Below are experts of layer 8 (counted from 0) of a mixture-of-experts language model. Rows are named router (the router's row for the expert), up (a neuron's input weights, with its number) and show model dimensions 0-255. Each number is 500 + 25 x the weight over its row's rms, rounded and kept within 0 to 999. Numbers have three digits each.
Before each expert's rows: "comes after" lists some tokens at least twice as common just before its tokens as in all text. This comes from a sample of Wikipedia text that the model never trained on. Tokens count by the router's weight.

# expert 23
comes after: "\n", ")", "  ", " 2", " 1", " Win"
router:458516483478467503515510499539536515519524524515487520492477482513549513491524491489514465474516494508460454491504515474461478512521503525494503520503498480514487502514484521532502509538467510494443490495493439507521519475503534539496489528514507514514489496540509510513500472512487471451488557526513491491492462495492441522580496459539500500455476450456488519501480506530481499529501498467481500471490468495467492530464543525515520481495522528518503479441508505524489547477471500481501514503521488450549534496520483542480485541476506500456528530503494489559459517484510478523467508476497463487491463490504520493496512497496460519539460507516534493531490474482463551469501490533472543489473479498511497506530490514485505566471505490477544465474471514488505488505481479
up1:503484476481470486497537524499547494452451504517468468530516514447532515497495481482481497539481430480484537486457497482516501506507517482508478488494516526499529529514531486466467478458486500497534496495497499513489486478486458534497476502468495524506519525467508500523540490487537475503501490525508483483531497507434591484520463503522522487529490531497498491519488512487521499494444464545483497468528501514465508466524496533488489502506472516511465517502529499534505504502550484524482528524468553551499512512488519497511478489540482451501495494541538511479489514500440522494491511481543492524462524509519490561532505490448469497463474491487484496509496464470518488512523494494484520483492487501540507482492534489490511481467532488480508489536465520518546494549559504
up2:494508497509523537574505469512575512516474506507492507507464538447457518517491498460509524512496498536482518536514542526501529546532473511513486560548514508507481530505517468507485539491531494511514485486494471532489499506487466507497472528507507476520483503484512482492504526492528489505502515474466508493481481468520504491519473473514485525443457509519501483517520504479465499464496537520517475468480473504464506476475479553501454557527483512562480519450500519471484540518469486482526537510477483509473469534514527479485508496543489469499480513505521522468445493490534504521505525488536469494462503499534499479495527527479491480547482444509478488501480486438461480555517475462512508478500497474504513499496507509485461503481527506491505513515446500542530493488486511
up3:529488485502507516480464513512529488459483467519513504488464529513496515514492514503473470503479490438490546482502426491537467512474514499482476527472500513537475486463486506471463506502500520514493529463435569506492458532500463508433536499512503480459494544507524493512499499482539508491504497518512479489474507461496506525503516484461475506524521504473492506516486471517473501522511479495533469535506507487502490482480481495529501469521515518458474491473520526515521470542486539535476485464494511518486524489564501517520484495530509509494486509508502466500545504456521504470514457508519561489490499502462517470540524452436517528536462500513496510514534517515465486520505489548457520466514507543461487523502516470529486512483509504503552517521545519488517546484498489
up4:465528514537466539447510507510498520494521560542508521511494507517476512520491486530496482473519490480524490515501499514446497478485497512511481425518485505502507524479488528537497511513470535451508500528481493520514468475508497491533491513480457524510521486519526500510507493462468522499493542539500493494507515515505502497510510500464535486494516481521479528528463499497514495509505503524505445506490489472481524504444501494515558452484498493501494551521498465542477560479562488507461522487494554505510460474502468507488495479484481546430530504502479500490510523496480516495429492502483510534549521495509448541532475486459507446514511516483500514518533479521539500492469489534503530480499513462478469457527483515505492525512488494440485552502490526495500505548497492
up5:509503467539484462556555476544536512493455529485529506515536529500485513458501540485503511518477511490500484477483528455524508509522530488488477490516539471460510488489489465542516495502494462498498496523507471470489472521525503473494510494449537498483509457494529526490483542542511483538479478494532469515545494549511526539522488477522473532499519489506529485509494492513447476493518524494459504516496515488466480494514476495509488486499481493512500495515536577511505508500488482485515499531518514523508516510514461466493503501547513517457432536492507496476459505499518518545535530541503479495517494511504476472510512482527500492516531466530521464468467520472495510465486497524492503484467455528467445437481499469537477502486557516478490520472486474514529527517466468
up6:528501479487503463494516473482502569490486518496507481484503498513524493513530473542527534510544536476478465505517517515564532533482516508502458497520499492432516472506525500569477516500516477490462519523505459448499473537458517494508497525525479479501482515497502446513494503512497499465457517502457529465508485509508514484526523519490551489528531521503502510551546518521450496488476461460529473508479488537498503488493484500516507471472480524511538506525507509495530513456474512527503516512498485494523540544510505486474479502518536486490563549474499507486501475467498500489505538512503488475447462441526497506487477530488435532452539506521508522460473521469526486487499473526499510480483483507525510492493502475554497485499530486494475522454493495490496485481483476
up7:521501473424509498503498499476494491476511460509501470504491519470533478461493493500526552502479508469458482515484490466503464525508476500537493465493473501477507467500478523535481503514483500477520506534500516487490536422504521552469491513450532499501503509516480504525548476491494534553489474499490515503525471505487525567526492473494481533494514497508539539510549488500488512489496556534493494494581490502505526508528524543492507542469494510470498466511466535474494513527531511511498487503433524528471524481488517474560500494533519493500473511559493530504506530481496503462482499537539497472503518507472506493465502509462516495458505478493536482519489464465504509467514450489528479502493525477491476464547490529545474513502482492491508509535525496531510503512500477
up8:502463487552510517479505480514498503492471523513464553496507499507490482552445529534510478497484534485501484517473467494448498512535454527509518487531514475483493488540485502483489490483510496496506505538491477500494498502530496535498477480510502512540458438483509507497470463489490555512536509482469490477464469540465532510526500535512538531474482457474474507490487442508515472475511516495536484519512488463555522525476460502552515515506544508497483485494472526491493533478500498506504499484485482440476453498486510486464538490526471554443488527457501447472482509512502497502493529450515455546464477503512518445493499495482523534510533496473494479522534486499512512522482526479502535506519537510512523492535467499466505513487472487559511512500501513491525526492535497

# expert 27
comes after: " |", "^", "|", " (", "{", "_"
router:497514484492497535501480488503503502544470468481546498489456486486514469481517501477519521508488515481569486489470536517442454513477501530482450532497495459523508517481478497524477507450528524470480489517526505479498456474503487500472532535484483519491506502497483525507492514495481483536480541480468489503513510483503501563501471485511469504473525456542541523488509505506528486478477534489513497503486492479443469515523489527489495545513527474512516521510481477474468492498514530525538527475527469473532522562533472460478516546464446495507538472520489531546507496527484496512521509478499495507489488518487519522472517510522510548509500493529495443547545444474512515527514505454478492473520495521501468506533520493459471474469514515488484539468503565492491501494520518
up4:482509548508495466510441516504449521558489501520498536494486530477527509461498494482536526491525498539475507469497517536458448501512540467510459464542464512484503475502494519514511464496500498483477523467513475485491482527522533536475499497522458464452471520536463471452514534512574539533496501506511471495461507462479526546492504514517512462503479509470501529531475496506496453533509507515530441538464478499533536513503514498493545498538489493499512469497492475545514514487505511496556510506539457448495519490494473498514447494510519535520474491538502479474550472537492482518491456485495527485468508499514527474479483513507508524512505494508477506502509496495519455460483503501515510486521532525494505484473531475532512484513490484534518481478487535511473506497477485
up5:515516556488479478503505443506469520519478480538478485514475531476480506491518456522473531517530469486531430538502498514499509503473484470507505517493533486465504483532458505492477500519506504495494471521477494483490526461484467473468513500468518423511524518536540576503474507515502439447445484498521494475537488518521507513510473498517525458519470495501487509528516485488471433490553516471492484489517501487524504480489529500481521473521501479505543486484496489511474474508480470492492508491468542518528469509503476500526446527466508514497500498526482503503520510486454499504507542528505513504474517538453511492504536502482515533541486508469475497524442527531490489528535486538493536525516500480476478507491515506493529474477479547524484518500516486497502515534449542
up6:498514477471521495485523507548498503522506525534477492511481504479511483514513456458496513491495472519473497484503469538442523516519497512479518509418499513498467485541467524536509483514508471505477501504510514468489493483524484496473516499547527493503484485472501491479480480506484521478474465455499499523504470507519511504474466497527496521489553447468539487508457477499511508493511485488507521466504519495490475442496498507525495482444474493528521474531491492464492548486524514514515508482507482518519513514485483499501423487492481554498465555520501519529485541527499493522524507504536494541496500443513512533512494543529504496520516534486536462493484471529551508507480469461560498501445517502528508507448509514486509501539485494538519536521512480484482481518468587
up7:477540514513494495499514471532489453523549517509530460526461520518508489498451469533498481501495498454493469502443536575506543470505480505474508529476523510478530462505463533505501488469516505532441512487517510449509495525504441487498492480557525542495478468522542520491481464513526500505537474451490538486472507480458537509501512500479523489492522522547519501532519487470500498492533520498472484433509496534502516497486518498496493502508455465494500480461529465481493485518497518506491480539516491506541538527511552471542479484485473510474507498489463473489485495520517464522486515481510551536469510512514495506516487519457536491480465469515526515497523511527469493500511514515488505523529487514514488537493460498495490448518512473556482500516489477505468484516510535
up8:508495520493509456542512514477506495498516483510530499499453530484485536469525508504506536528476480495498504531442477477483489499481470466481514498455488497507497476531460508493482558490492443494526513526526489501500537515493437499525485516510489504505478481521475458478468474525485502527521442505517500523526473466479507468531478511493494530519491511522476522486554527517488507537492519488484461488519478536505438491509484475482522516516476522512515478514520541494483513543503465527475555508503566450502539491522495476478482505525503499529507499534483475496539496514461475519481514518488525511505458531499473498553487524480478515476497516529505529532505495481483503485447505486475519528444524526492471497525513521463464487451487505541546484495506495501488567505433480
up9:530471499472533548458549517494535517518501511531486533571452536475488438481469507481503505508495526508504503523456479544520503536539528487486514502515515510491471500554525532507432488520487475482494483494515496484483514543501482505509483505488486491474558503513519486554480535517489488527520472499541457510499477493496524517483497505483457481469541529489491543531462508483509479524499515466495505530499519470572481486498458493485462511505496527481479442455470474491525489517512462497503478481487479488498547502525482507515490498496485495518470434503482478468540528504490451489495501536498535514548503504483517500489485476533515486458480540463492520529466483503496514479492484485492509478445491481497456530475501490520485504511531528512535503502533532525487505523500494
up10:458520494456473486513509486517467457514505507450506459522499510474532514513514498501492503459464452487461466500490489520526474471539482514480499495493434524408491503499513462510499517471477530511502501503487488495516551494469449526471482481527506537459508511503491463517492472508524526508486505516510488514490465486512459507497520471491543491452534498485444487504506523483535523506540502500539509492441534508475525559487503467532508516516486502533500508490506523511458472499479473480512500467546481511500544531472504516495502540527473517480501515542523502489471506466496525505505526517488545497516503502554509474519493514477499518512478518538514534477487513475515501548485537465499503489498476550494486486496541540570487498518496458466486516474501518474484495507523543
up11:537483509541502527513528510479467512534535497523510532511493526501538510459502477498525504508465503461519502484456518509520516534484499506515553566457519516453486559523496492449551486477475498495489522529491482461537504481499496443507509555496486483526503528524512547470541505523486513487515517463515493520516545469510479499477488473501493503487459477470499516511491442502458487515478516485505496543489453510509493459541483512532493467496512513505529519542487476505469487536503467509506470487517507487506465448476510481510504478491544485468492475472481485488504489520456480543460489502441495516512481505475529511501533503445508537487490448518476506516462479543495520505515482498576467491501495499462453487474512540493523507519507485488512510495509517484526513487512525

# expert 67
comes after: "\n", "  ", ")", "%", "\n ", " 0"
router:511495460486490490541471480516503507454526511523486524474515465506518521504464486505486445478481516565515483480510514512513483487517477514524497477473478507528485537470488470532506536478459532500512519493515481497487513492525504494526510529496503490454509508481506459482503509503481472551524503526490509514468495470516541511456489503531493505473497481488514468482462497501533522509505499493499503489535469519527496509484539474459542467461494526496513533484491473488476535497504487540519549505555444488525488486484469488436481497455504491530493519469500489532450479531446478485498503451507547483498518495514513524468484472554482518486514474499520431529497474542539514510475484496531468450480487477506488533489513478484494526511500480503512501522433541461483533499435496
up0:480540516445470519476521501480454488497480528502494527532544498526505527507482471540504497516473514488542520529528500518500520536487485517478474491508536478478527484490513504535519450483462492512549493540504482509542500513474470499503508450545471510503456522468451464509501515493516468529522473487510559496467509468512514485490449485465553501488489495499499469535497508501542508506500480509521497468540519541501462506466501534474476478496534501485512489477512536447477483487529457510489473487514525491482494500526505549470529494498471498486514502475501518478540491503458530478492510446489493514506459512535526508512485516459477468492512508484529553488526479457545487498529477506535502499470544527487509521494485486490488526461523483488530514518471473476437500558501538
up1:562475496506513501492502468472489515501522508499503532543499507508503476523441475470536491501450508520508487459528533457522531537536500475484492485487514528461524530459524538484514504483516537492487511482504535483529548495476510512482529534539518526542506508458477508469523499498508469515509455496509485499493513456505559479513504497486499509512504482531527482500493490510509512491467537482507507508475504567481492437489520463516494540468548459491512499496522557527474516461492492489476514476473506489514497480496467475491492516469509521502474499483528563547471485485475521499483465499550514454504480501520524450501498481502475465506518506472444450514501488528476489442497480528499518524500526488450532506473481517458519515462528506509486484547491501509474525511502531
up2:503483480508484509528507487468528521509440536505517467518466543491495510490488482535490476523472488523460509519503487540480488501455521476542482480477467490511537506511488524546534476535536494531505515485510489503520512452521489503499507509534445498532538509468516500532569473518511461542438519478517483529519463478492520515544506512500521548523481466480527505497560454522525499461505502499466515480505453507506500551507455523488508454521480476511503484486491510464439474494487500504452492512487471479490514497497506509477510536526492520457492488448501484499508524528504451531514497493476524491479506478453517461546522468484509477544499525507532501504507482533494479503527451494502494516494545485468474500513554480496518483493526482477455518513522511537509515505513516
up3:515512493545511506498494515510482488471525479511476478560518554486518483559491541521474483499521481560464504528464492500486501533531476498541539479501496480482483472520486497480492503514512521499492521510481499470474509509494535575487472532487499470520498487523534504486484469519509481528515513468507516521429438494491481531511469568470505450515487510515480489477520517521507488513500544467517505453514464480450486472454518522522512515474486482501505507509509512495477522512525488525528527506468561485497535457478433519520501519485507501505523479510504460483514501493478480486530487491509528528515474488524500501560484470503530493515517528529483465485522499483486480499457525481530491446438518480457499491503518488494498500507474517554496520524508496461461488527474482
up4:514509479466469509492466480514510453488488475519493462509553501483532478478503504458518516503473484478544503506513535489486503467486498480509523515517483468498494446507503485508508523476465538538492478559469535515494532525476509511516499539482482549521499543484556494468529551534500474559529514507537537489515494553520497482550468487491492512483503489550519529543499486502501479486540510541503508441515478469502467488456504475512478540538504503501477477446558489494504524487489503522480492472528483471467473490454527530519472488503546502469481519502483528479475490433499489555517502524505498505505505536465543510520492521473461521530484515471502478489499519499511519494519484496491488512463469496472454544485477492545480467523497501499499494473501475514487501522488510
up5:509528493488522489456491497466532472526532518497485497546486535528520488504491473495451524481524500561473496487473481527513549507479507489499503531530484542510483556486502505487464484537516478533513526484487515511458533525541492521481504490467523445504495489480498464530512520504498531511527516512468476469470514473464513509521503527525495497485493485514561555527476530493485534503470524461498495484497431491484522481530474505532473486445501496496501481488503478535476507486516513494539510500510470459489491490531479516493439479500499541487511513500505539471529469509496480507516491503549436472481511494461475490476497490513500469485523482460487522533504531535458474497533458481485492515473494522484508497508501517478474517507456433543481491483512491521521521574530490
up6:485492499487562514475505515494452523488488533494489496523532521527508492505493492518487483506495453525513507566446516529491501539462483494471444476518545562515514503472467489530476509546517527482516487508482502536492489509498532459526503515474466516462459544545504492491488528499511468530486526482514477488508446510494481529519459497491506503495460487462475513515473464504484464477439491490472479477513507579498536508527469536486508477500496520526533505506504495507515489525489472551495516493519512519480521478514474512532505507483500497504495488544479485483464527491455504463511469494504528529538537453519511508473513536439487516484524523569486512503511486494542498473472503504473489464509514491503480474485511474486565492523506487478488488529490502470521485515457474
up7:503496490513534523472528492548476495481454500459515477479488501502501477544573500471501543484542507520513512545476514456478507519529474504486494487535510466487519466496478477477478532505503467500503497588501502522504505507475534456501462479543527499485499473495536461503524495486494496468469521476506516537513525536477464516522487522482494456437467531543516512488539494498469496510479474480473470473503470479505512503472500500479533550534501464565509463496474534520484536487493455484515466509516521486470490533503493502525497504494489474563529511549504511491499508502516507548515553493460510504487479478464514473486485505502481510491462518519509487492487507480493540523501451458478524497476477487496518516527525478513503477496488548493484531500478471528477499459515533

# expert 34
comes after: "\n", " All", " 2018", " 2013", " 2016", " 2022"
router:502511470504471472499471499475499507551484480438516510515509508481529533487521473520471505517488481488480527531470478527489553524485500505476461501440486486503496513545527488527485522495487518502476543473512508482511498527480516526500504530493539487485460501484521445503510521537514515549462506485476468515473500531483499515527476536506453521477480491485470533488473519526497520450496509495448551536505504501504490463533480521500514533505477485545569489507536449486493527536478506475475489457530486497495528496515463552440502498495526531508458485495485474517480524453493451541473528456470502547506468501515531500496500476478484502507515512540521500534491475517506497494477505520460487502476510544482515523509501480502538493516501506549510482482491480520491496530427510
up3:474500492504525471489547470496472506508467491470468496518508450507487512505547494554451480488499489488493488488459478509471511502496541453482485507512518521475499468490463481465499458526489523503527490552482446483480552532525471508492515476493475499489490490510529471435499483521496534519515485467489542532509520490477499480469472502537495525514489534506489500516501464506445542530516512544475489509499460530507467526510494507471523538523541502551551515534516509474475504537500480515524485484469532525505516493508464488530548474496477505535539497496491480486508476526480486502499494560499493510526441452491529470458485531479465541522561491513521484478503522471471527483480488502521490477509502500497531514513495474504502494541553499513484456518484549514489487523520506
up4:505496502471503510523497476555547469490515493536505493539508507500526512469469482525517540459521468512485462517499518509531472497502478484545514503502543461528507513538494510502491497489460504487492461509524468487487461550490536520459552488544523490498499494491483514502492515529483504522496497472500478494515474520505530510498492534536505520499491456510454474552520522514476520502497522509547458464503517491473526505496538494460527511496516515479503511513542471503527510521530483474519485515503471535498511535504517511479466560460530498463442460504473494498495438476519504501449513483518480479483488540512510517500543495458443498500511516452460483446468502521521489447525515551491479542497540516532477456520472505513504524480469452512522462512499514485515512513482508
up5:473507481529512509491518558489451526487462484493493467462485530500481490468524506505542476532493497533483495496491512469454519482482511486472496485460515444527496510481526532463517489467520505516498482512478513515484515499524526537498502541519512488529478491485490461513522469525498527493474522512486565480511566506523530483491508479476476555525530489505493469484531507574489515524486478524511525519508480483511482502478513495510537513529454540486456514515488466513473531494492514483491497446507524469499446505490509488464507504516510510463525538506466512506518466477518521502491523501504506483501480459536479501475512493533530515515530513503527459515468468506499527479498484516482465477506472462494485441505487496435448509477526557510511468516522540492510526517547568
up6:483500501492530516509477502490529452540488501502524524479500527474468493538484474529490535462539526468490491511425501479516486493500509493515484500463550499512469457459484473476527470527482532503538453510486535516502495474486475457547469516481456557510502542510523492496517475490550486499487492534505492517478537508482461492474454522509488536507506501524491472486495492501507524502482505537516473535482515533466466500523481532539459428503457472521486507484524480510500478502523479509510502497476511478492475524462474536501519503488501504575527472492507479493483533517495479484525489485520490543487479464525496472534486497478526529489502553522497504476511506508483513522534523511527524494484478490530479494515492473509573465486490509512443500521565495482504474448500513
up7:521463491517496493525493437495503497508486540509476514568505498495479485515550500514479479504520467503527474515509488465525527509472486456509520491467515518486537501531480502510515484493528453472524508490524520519528490524510497495518477540522496532543473443535515474521535485481505500534506508519569505513521516531513489511512494542479467484508471498530520461529493475514491463477485538475485499494523463526535499518509495477496471486469543504486485506536507545487462523517517522488477490501496509441475485516504482512505445528476499512524485528439464482524546495481495496449570522504487467494533458519493482509494484481492516501475504515479415497492469495523489482529527525458520475485523504515476556499501485504552465505485466480500472484508514498545508498519468534
up8:504468461486513499480527538527503456520473483499499500510504513525532502497488519510484457504490545469463465519497498507497502467449512500474492464483555481520490514526496500524526484534549462515489518495552547492480519510505476538464512505512507500518519474459561505503521497488550532498509469556484502443482506488519552507446494477480509481494511522517488489471517504544498500493484483529514529536517522502485526485477510506492471478520501473510467507526542490492500502531520523464456495501522485480511481526496486476499491519525459499516477493490534505499516550527506500498476499473548550470510487494543470466544541537501505470524489506471449435485517488449496467473511521453499496451510563523488515510496525459476491482501474466525499492534472478475499492547491499
up9:488520471544479474485511486483498518495494483556512490475504502526470537493523510478513520549478474467507523514547491512550494534496492511469509463504470526484469477508462546508461520483469470490511479482500496509563492510514460522489562506440522473489492502492526441504463525498504526486473505496515544493492465492475486474522467489497509548505475485537526517529509479468485465511537553513432509513506479501481482516529474490496511520472519466519492471488483530503485531526494495532497522446472494519490498513512518523491542522560491519423509497487486482490471486507512496481507504525481510527546514482481514468518457519483511491512474466472479531473527449501497537504497576528490528500464500501547489495509518501525482470463500477501491489531484494513482479460505509
up10:498499473503446501536490515468473512505466541535534500518475513511449503484506508514489505520507499531452547542495471538515533485461522493525515460487517526453497502498517527474512510477525463484488506501478507512484465478518522505514541499486531538497509510484518510498456490578497526538481494495485470496501448512484472493494497467495488513473455485477520516529478501501505481495490504520504463498524459462511512499506513542477508516475530526536511550509506510529505448485467538498469469532537494501514525544495504529498538495513522553473474539523497471448494472460480509500493514484435508537494469488521448525522509528463514500426501497515447503523518476505537513523487461489522535502489501536514467503486439526480501521501499489511480468497512520504477492470505541

# expert 35
comes after: "  ", ")", " JPL", " ·", " 0", " km"
router:456539482506485485483449475505526485489519478507501507476444532481504542482457514491499502493519550510474514525503519471464504529504474506524494540513483505488487513479521535522490480498478494484512472501519519488482512487490530488496492533509488489536505529508490560512498423471485532492482496514504478559509529480532529492435519533540485490475530520477476509480522487521523489515485476526541539532512523512512459496520495520503502501494495497510481518492462499526512481545532488513474495506481475507502498470466502526503433444488524463485447540494547526522512495533492503537484480508486555522499497537518456500472504513509507487531495445460524489520470484483515465501520518532486495471447485490537543518467529489552467493519513469521469523554481490545481507488502478
up1:484517488518529454481443476475493483496489510497480502497478497507488498521477521576518509476539450506511526518593486541489513510509462522567508521519533492499498448545482506517447521527490477509515472515493501532476535504493508541498474512493521472536537491524531475462482470539488493479466509493473484496545525552511487460497497495488454524508500458507526525509501499479516497509466453515506516501528506476481533519500528481479499493521514504515492498517461551470518490498534489465503468523449472481479497496472513476473543493527534499457524516474496539492482475500485510497508534489488460495506544468498516532510495492483498496462516468514543475530531511502478486471520479539505511504499518505494510472491491538446518464501470462534521524511490441504494522496529501
up2:475512446534493474480481520553532456489537470551553464538483536472472479470500521523500457505486485458544470510537495461501506522489465493488545509496449475504478481469506502504527488511462505545507443494503523481494488484499485480496503538480526505561489489512497502499471488497485512503499490489522468505503515517507486503531441464490506481518509509503499473488487487485489506482477488485510510505505557504466508483526496523488432532450488487539531515478501483502542545504500514536477497461501517517483540532472544518524466485502537527504500524483514537524492464511487495530518477543558469500461522543475516526521476501476501511480517497509500528506503481501457510553529513514496558513502506467489503491506484463543513527497518470513537472532504449486499509506473464
up3:505501466498482492488506477472463471455491469474512517509481478515526490500545502485492489488509551508445501535473477475486495480487507476470504482533475504495528507493497470513536462517517471502499505489544472511537518486476514551508505440515486510499521548494465484541519523518501543487493486503462477543510470481462516500493528501518545493521514535514489550497538505495528470487501435471514493565502500510487484482495536474541487499550473504534526461497480473519501494523497493524513504543483481512458496534526502510483510520451510493501541528558484486518479528510511496450530455508453510524499529502521480532500519491456546476468504481469490472523486496515503494498482513502490528543531474527485527520487485474552464475477483472464486520508485487492461473433487535
up4:503494503472447475477453507470521461484496469479519477484536495496498529523482468530475514523476474468482512487481534509527492525489496481516480528477486493477511483520565514537462555489507548528524465557522460444481505480493485489529433489450523516516471522539479507486516484506514532549517499480512528477466479532499477498492481517499525533529518500510533564509505542521541512471466494481465505420508503502474538530532510524481524465507496480489525482552534493464520455503521503504478537476459513498480540465505491529528510476515512528504477506509490497517526482489478507525487491535477487504528499540510509475528522511505482455483501500485510500505530509499527454477524490508492519489475492548511480521501501483478563470505445515510523508473496497484497490491508497
up5:515492498520485462486436539467507521559533525525531495520497511509495488549518483502528524502531520481511516480500481492524515502471503507515557517513543445482525503519467512525501525516519502494499495481492454457438524540526471420474512493514497452507530462511545490514467491487489521544490488534466482470485494502477436497462481481517540503478522537517520513486501539515485491506489492518487481500513497497514472522506503451516488493499522533533485462500494530508452480506486478476513495499482517525476521498471516499511478489483490494488489500512491465482534506506518553480532493489479513533462465521501494482460473510486504469534489450545485554444517546466547505499499463473547478550519507493533474501477492535488516505542480496484484510496512474483462505507504487
up6:522520519553515490492477526517504514436527509494519515512482516497541500526491475536483512487487452505522519490494483496446484524527516509481505484492539524509478493494497520469509495526550455479490493509502488496498474521497519491491522479474440516494540478527551517503561530515491457534494479480511533544489468490534487500511452539480478504487472508490487522527519510478492488482483496515457473447487496517498517530504478489526501510499548496499488465525558456545492496515518527518490523470490514517459492494442432491519522501460506485472499466448539483470517493513510477498523529512503495479502555512505460462541495524467445506513483516502474496518499518510533471490439500492538504441524520474477504498477484484493499465524517494514483467554502513521486504543521473
up7:450547560523489516506496512491485523508485496506490507497497497502489521531449466491480525494457477495508477480500527487501511547502523480472493480516522527461464511488498513507500497448511506496469543542492471455485449471475503533503504532492505494496485471475445534485497491464473518473469545483507498495510483486496504506524523591460513502527509540497468516476487523479484531513508528472538496453446514565526540520490476516489528508503538501519508511514533452498525516521464519514459490501498513532509501527502481513508481468503498458481516530492502521505506538494558477534491493461503544492541505487511497489484481506440483457539496492450497517532485472505528527480466557496517476505507546498500495494531475491482499487472512495474505523523539488459533479517467494
up8:476486506508473481498511528494494498485542510469522550479507474547480455506500515481506523507491497469503542506505531534463481508499516492523489511463490545479475471509465507501481520536534463456489471468516525530483478481507525488493499491515521496511492473484492491529499489512479510419507532433442543498503526525472496508512508480509501509504468545457510504525489450541519449519479482511476487540479501501473481521531481500470492464465515462496490501503457509549494500470508540507537525467533505448522478536535500521494481520498547512502507483534470507509501496523559503467477501541517504489506491455537486444521465508482512490481512488471475461528480490507481508473511523507523480527517468492535518518519507520442493480471464500527528500477533512551504507467546504

# expert 83
comes after: ",", ";", " N", " T", " (", " K"
router:539503517481472546482485514496459494529510560511544463470486510517483522507504518530522491448520510488482498481515559483498422521507485486481459495535497484542504519479484476502495501455486495445514517542484540501496485496501521520528474521467493478527526519498460489502485499522505467488482500485492513470535558471551463524458527494500506523495480439495473488496510533529496478511493505492478528480539520471525483501524517511490500490548540467488547541538496525481488518473468491496468520461510460515516501480515483504547490504515487486521509518514475508488563525487510528478480518471468496522514508480513501456502554504487511498470459518514526484499536510473460502481535460566529499508476471486482518523529508477461485512454490501496519516488495500472504533447493502
up1:487485484483511513489455494509478499480527504494489506502449536486515543521449502479498546514478523504524523556484491534485516524516474469453522520524507514467509501536545487516504512489453484517458474498469458501514496526498514506555489473512539533510484457507442497534460501487499512557465472481493513511542552484522505498472500506498552520516488470484505493479532521430505504527494517509501474494470519513522519480506503506465494470517502510523528487513527526509451496524492542517475494510536492511495514461466447526501499550520472517478485440489505484513508504459500492521524476503471529471525494477532497471510487475463514495484504482464492563543529530463488532446460490498505522498515472513481467523515532487515557507495508529522508491487527492512487556518489490
up2:481500476489473532509496495467516497489539508496485500476507533509472537512529499520514510486526477468457482504450496500495527506459521541489468510557542542476527474486500483553524475556497472485546506528498476516513484509472446487523490554531463469493511514497472526447508544483471522514493500518483508514448522444462484489455507517526533520504552487526521493553531515504518518501477512488497509519526508538485439494510505491498465499503471475536535489492554526489471492516515475511472528509500508492464477511467494499456500478545460548509548509458515506529492498481493505493491487482522509497513533510511495524478466492494519494483479501467510512534507498475499474518513494507477474495539493488478495532538534473537520493491535476458527524519518500497441467495463456
up3:460468490489483470495484441478501543536513521503482470478457525534534424495470495488474505514503504468494499493490508476493457569482533438482493524498502530493489522525477506487525523529472472467503479506522511466488489515515503493486520474514511562495454555518524531522453534531501471549505494525519486500486463495500453500505554463535487502509516468509528459486465498538511466506491484467496525501466536526477494466471555524501488522474501490506475507534508502511516476489499503475495507494494514517490480514516505499507463489527513556443503510487527481496506534529512503476512561522468477561510514479528468487532514522521516490518515507509466509478518482516516521480510488521522536473478483504543493497468470548489535519505506479501491541542502481502470515474491469
up4:499474551490505486494506474465534505488517517501504490517477481511502486465516506493518517474444495515499483475478534512434515499482467505513488497512456522498461512478485447510522493523481505491515496543498513502462512516500481510476581503461495480484501486486496550489504498433476491567512473521502523493559484520479492457509541543494525481490514535501486480482478519468505511506508506517500517546487523524494515517453548514503512503521457496493537528536483530558502462523508489521542545506465539514539503482517518506501496478497475503519510472491474503491482462463502467521526515496514528538456497505496469464493544520495517510520530463449535540541508479478451477492511488461477495487545483503501498511478490472522512469443505522459518502495487523528474516527520466
up5:502491477520488533481480529473506479515514467499459504534514539481478436511530514509518471526532505503487548514548491514518522492520450513556501542487482474527520444508463488534490524553531533526459463497475524498493508471507505481522483440440485481515508437477511514515541542507514453491510435515499493508522505518480511534479511502544471504515514510470482497519518453513485491505475447530519502491514537494531512508497496512472479504528522476506463508484521499513491488498535499500483525524494501532494527503477487488505518502551533482505481503488465506488523503507469476501490541507499511466481505501514521485466466470496520524489505494477471472458563469480476496461525489494458526485516508478478526524458506495469498490500512476522443529577518526540501507486492497
up6:459504503493524486483527509548490506530510539532521551518503519463492531462472522492499542507461493514534476454486501503528543503491538499516450515478521520511510488507479534480507469492494439481469535534513496472500538517450485488510478502497481497479497540506505474486514518517476504491513472505533480501516457553524501537477469553516517531538523480488503483515504478516458532510510475516486512457524545517522492498468484525537503461536462459488528473499491485493495481477516504475539530532541499507475535504511510505511487494498513499514475467448541509497482452496484478488475496533478474537503469479495532522486467514526496469476469514529449459489458518475498517515467511481507465500508522449502502521518486454498520527498519473498517446508498538557536533472489535
up7:530480484484464492519515476493496478503461505491513531434474531509503469547496493462484493510524465523485533493513523485526486468511482488465511527497504491496498511554524469524520496469515505508510477510477479497493467504491492497527472512498545447514534446514502526500506526488495502517484472528491538528488516539480507562489535526535529491522493492484489493525491538519456521481511464491522470469563513484539531541523530547515547509486512459501496509496524491511490497496487470551462503497491490494479543469502462522480466512504484515482473493532503512473483445494520500482468518550516470510431460464514487534506502469467491462485428518512511471500479474499519469464533498522503523453469555470512501468512516526493488526527473458496487500525506516500491505491518538
up8:523483531518497489478510496459525480511500499535502497457503523486514479493495510505465513475476503481519460483468511495508486464549480486483501496489493471463510520497494506509423463521504465478524506529518487466542509525475508454512478467492463487524538498537534506509498491538542469509486535527479492485527521484547516505544474506515517486475522483508518509561523552502538518480470442497525559492527523500484496522550534494467493502521478494517531497490483478476523493472504443507503514486505471468489547509493461459517490479507533510514475496500514489510487498483478546518501541521450482515492509498529517493516520478578476518447495527519509464497511473499513515494495466512492562470445505523480540513479502504521539490492473515505531558507454478530501521486498532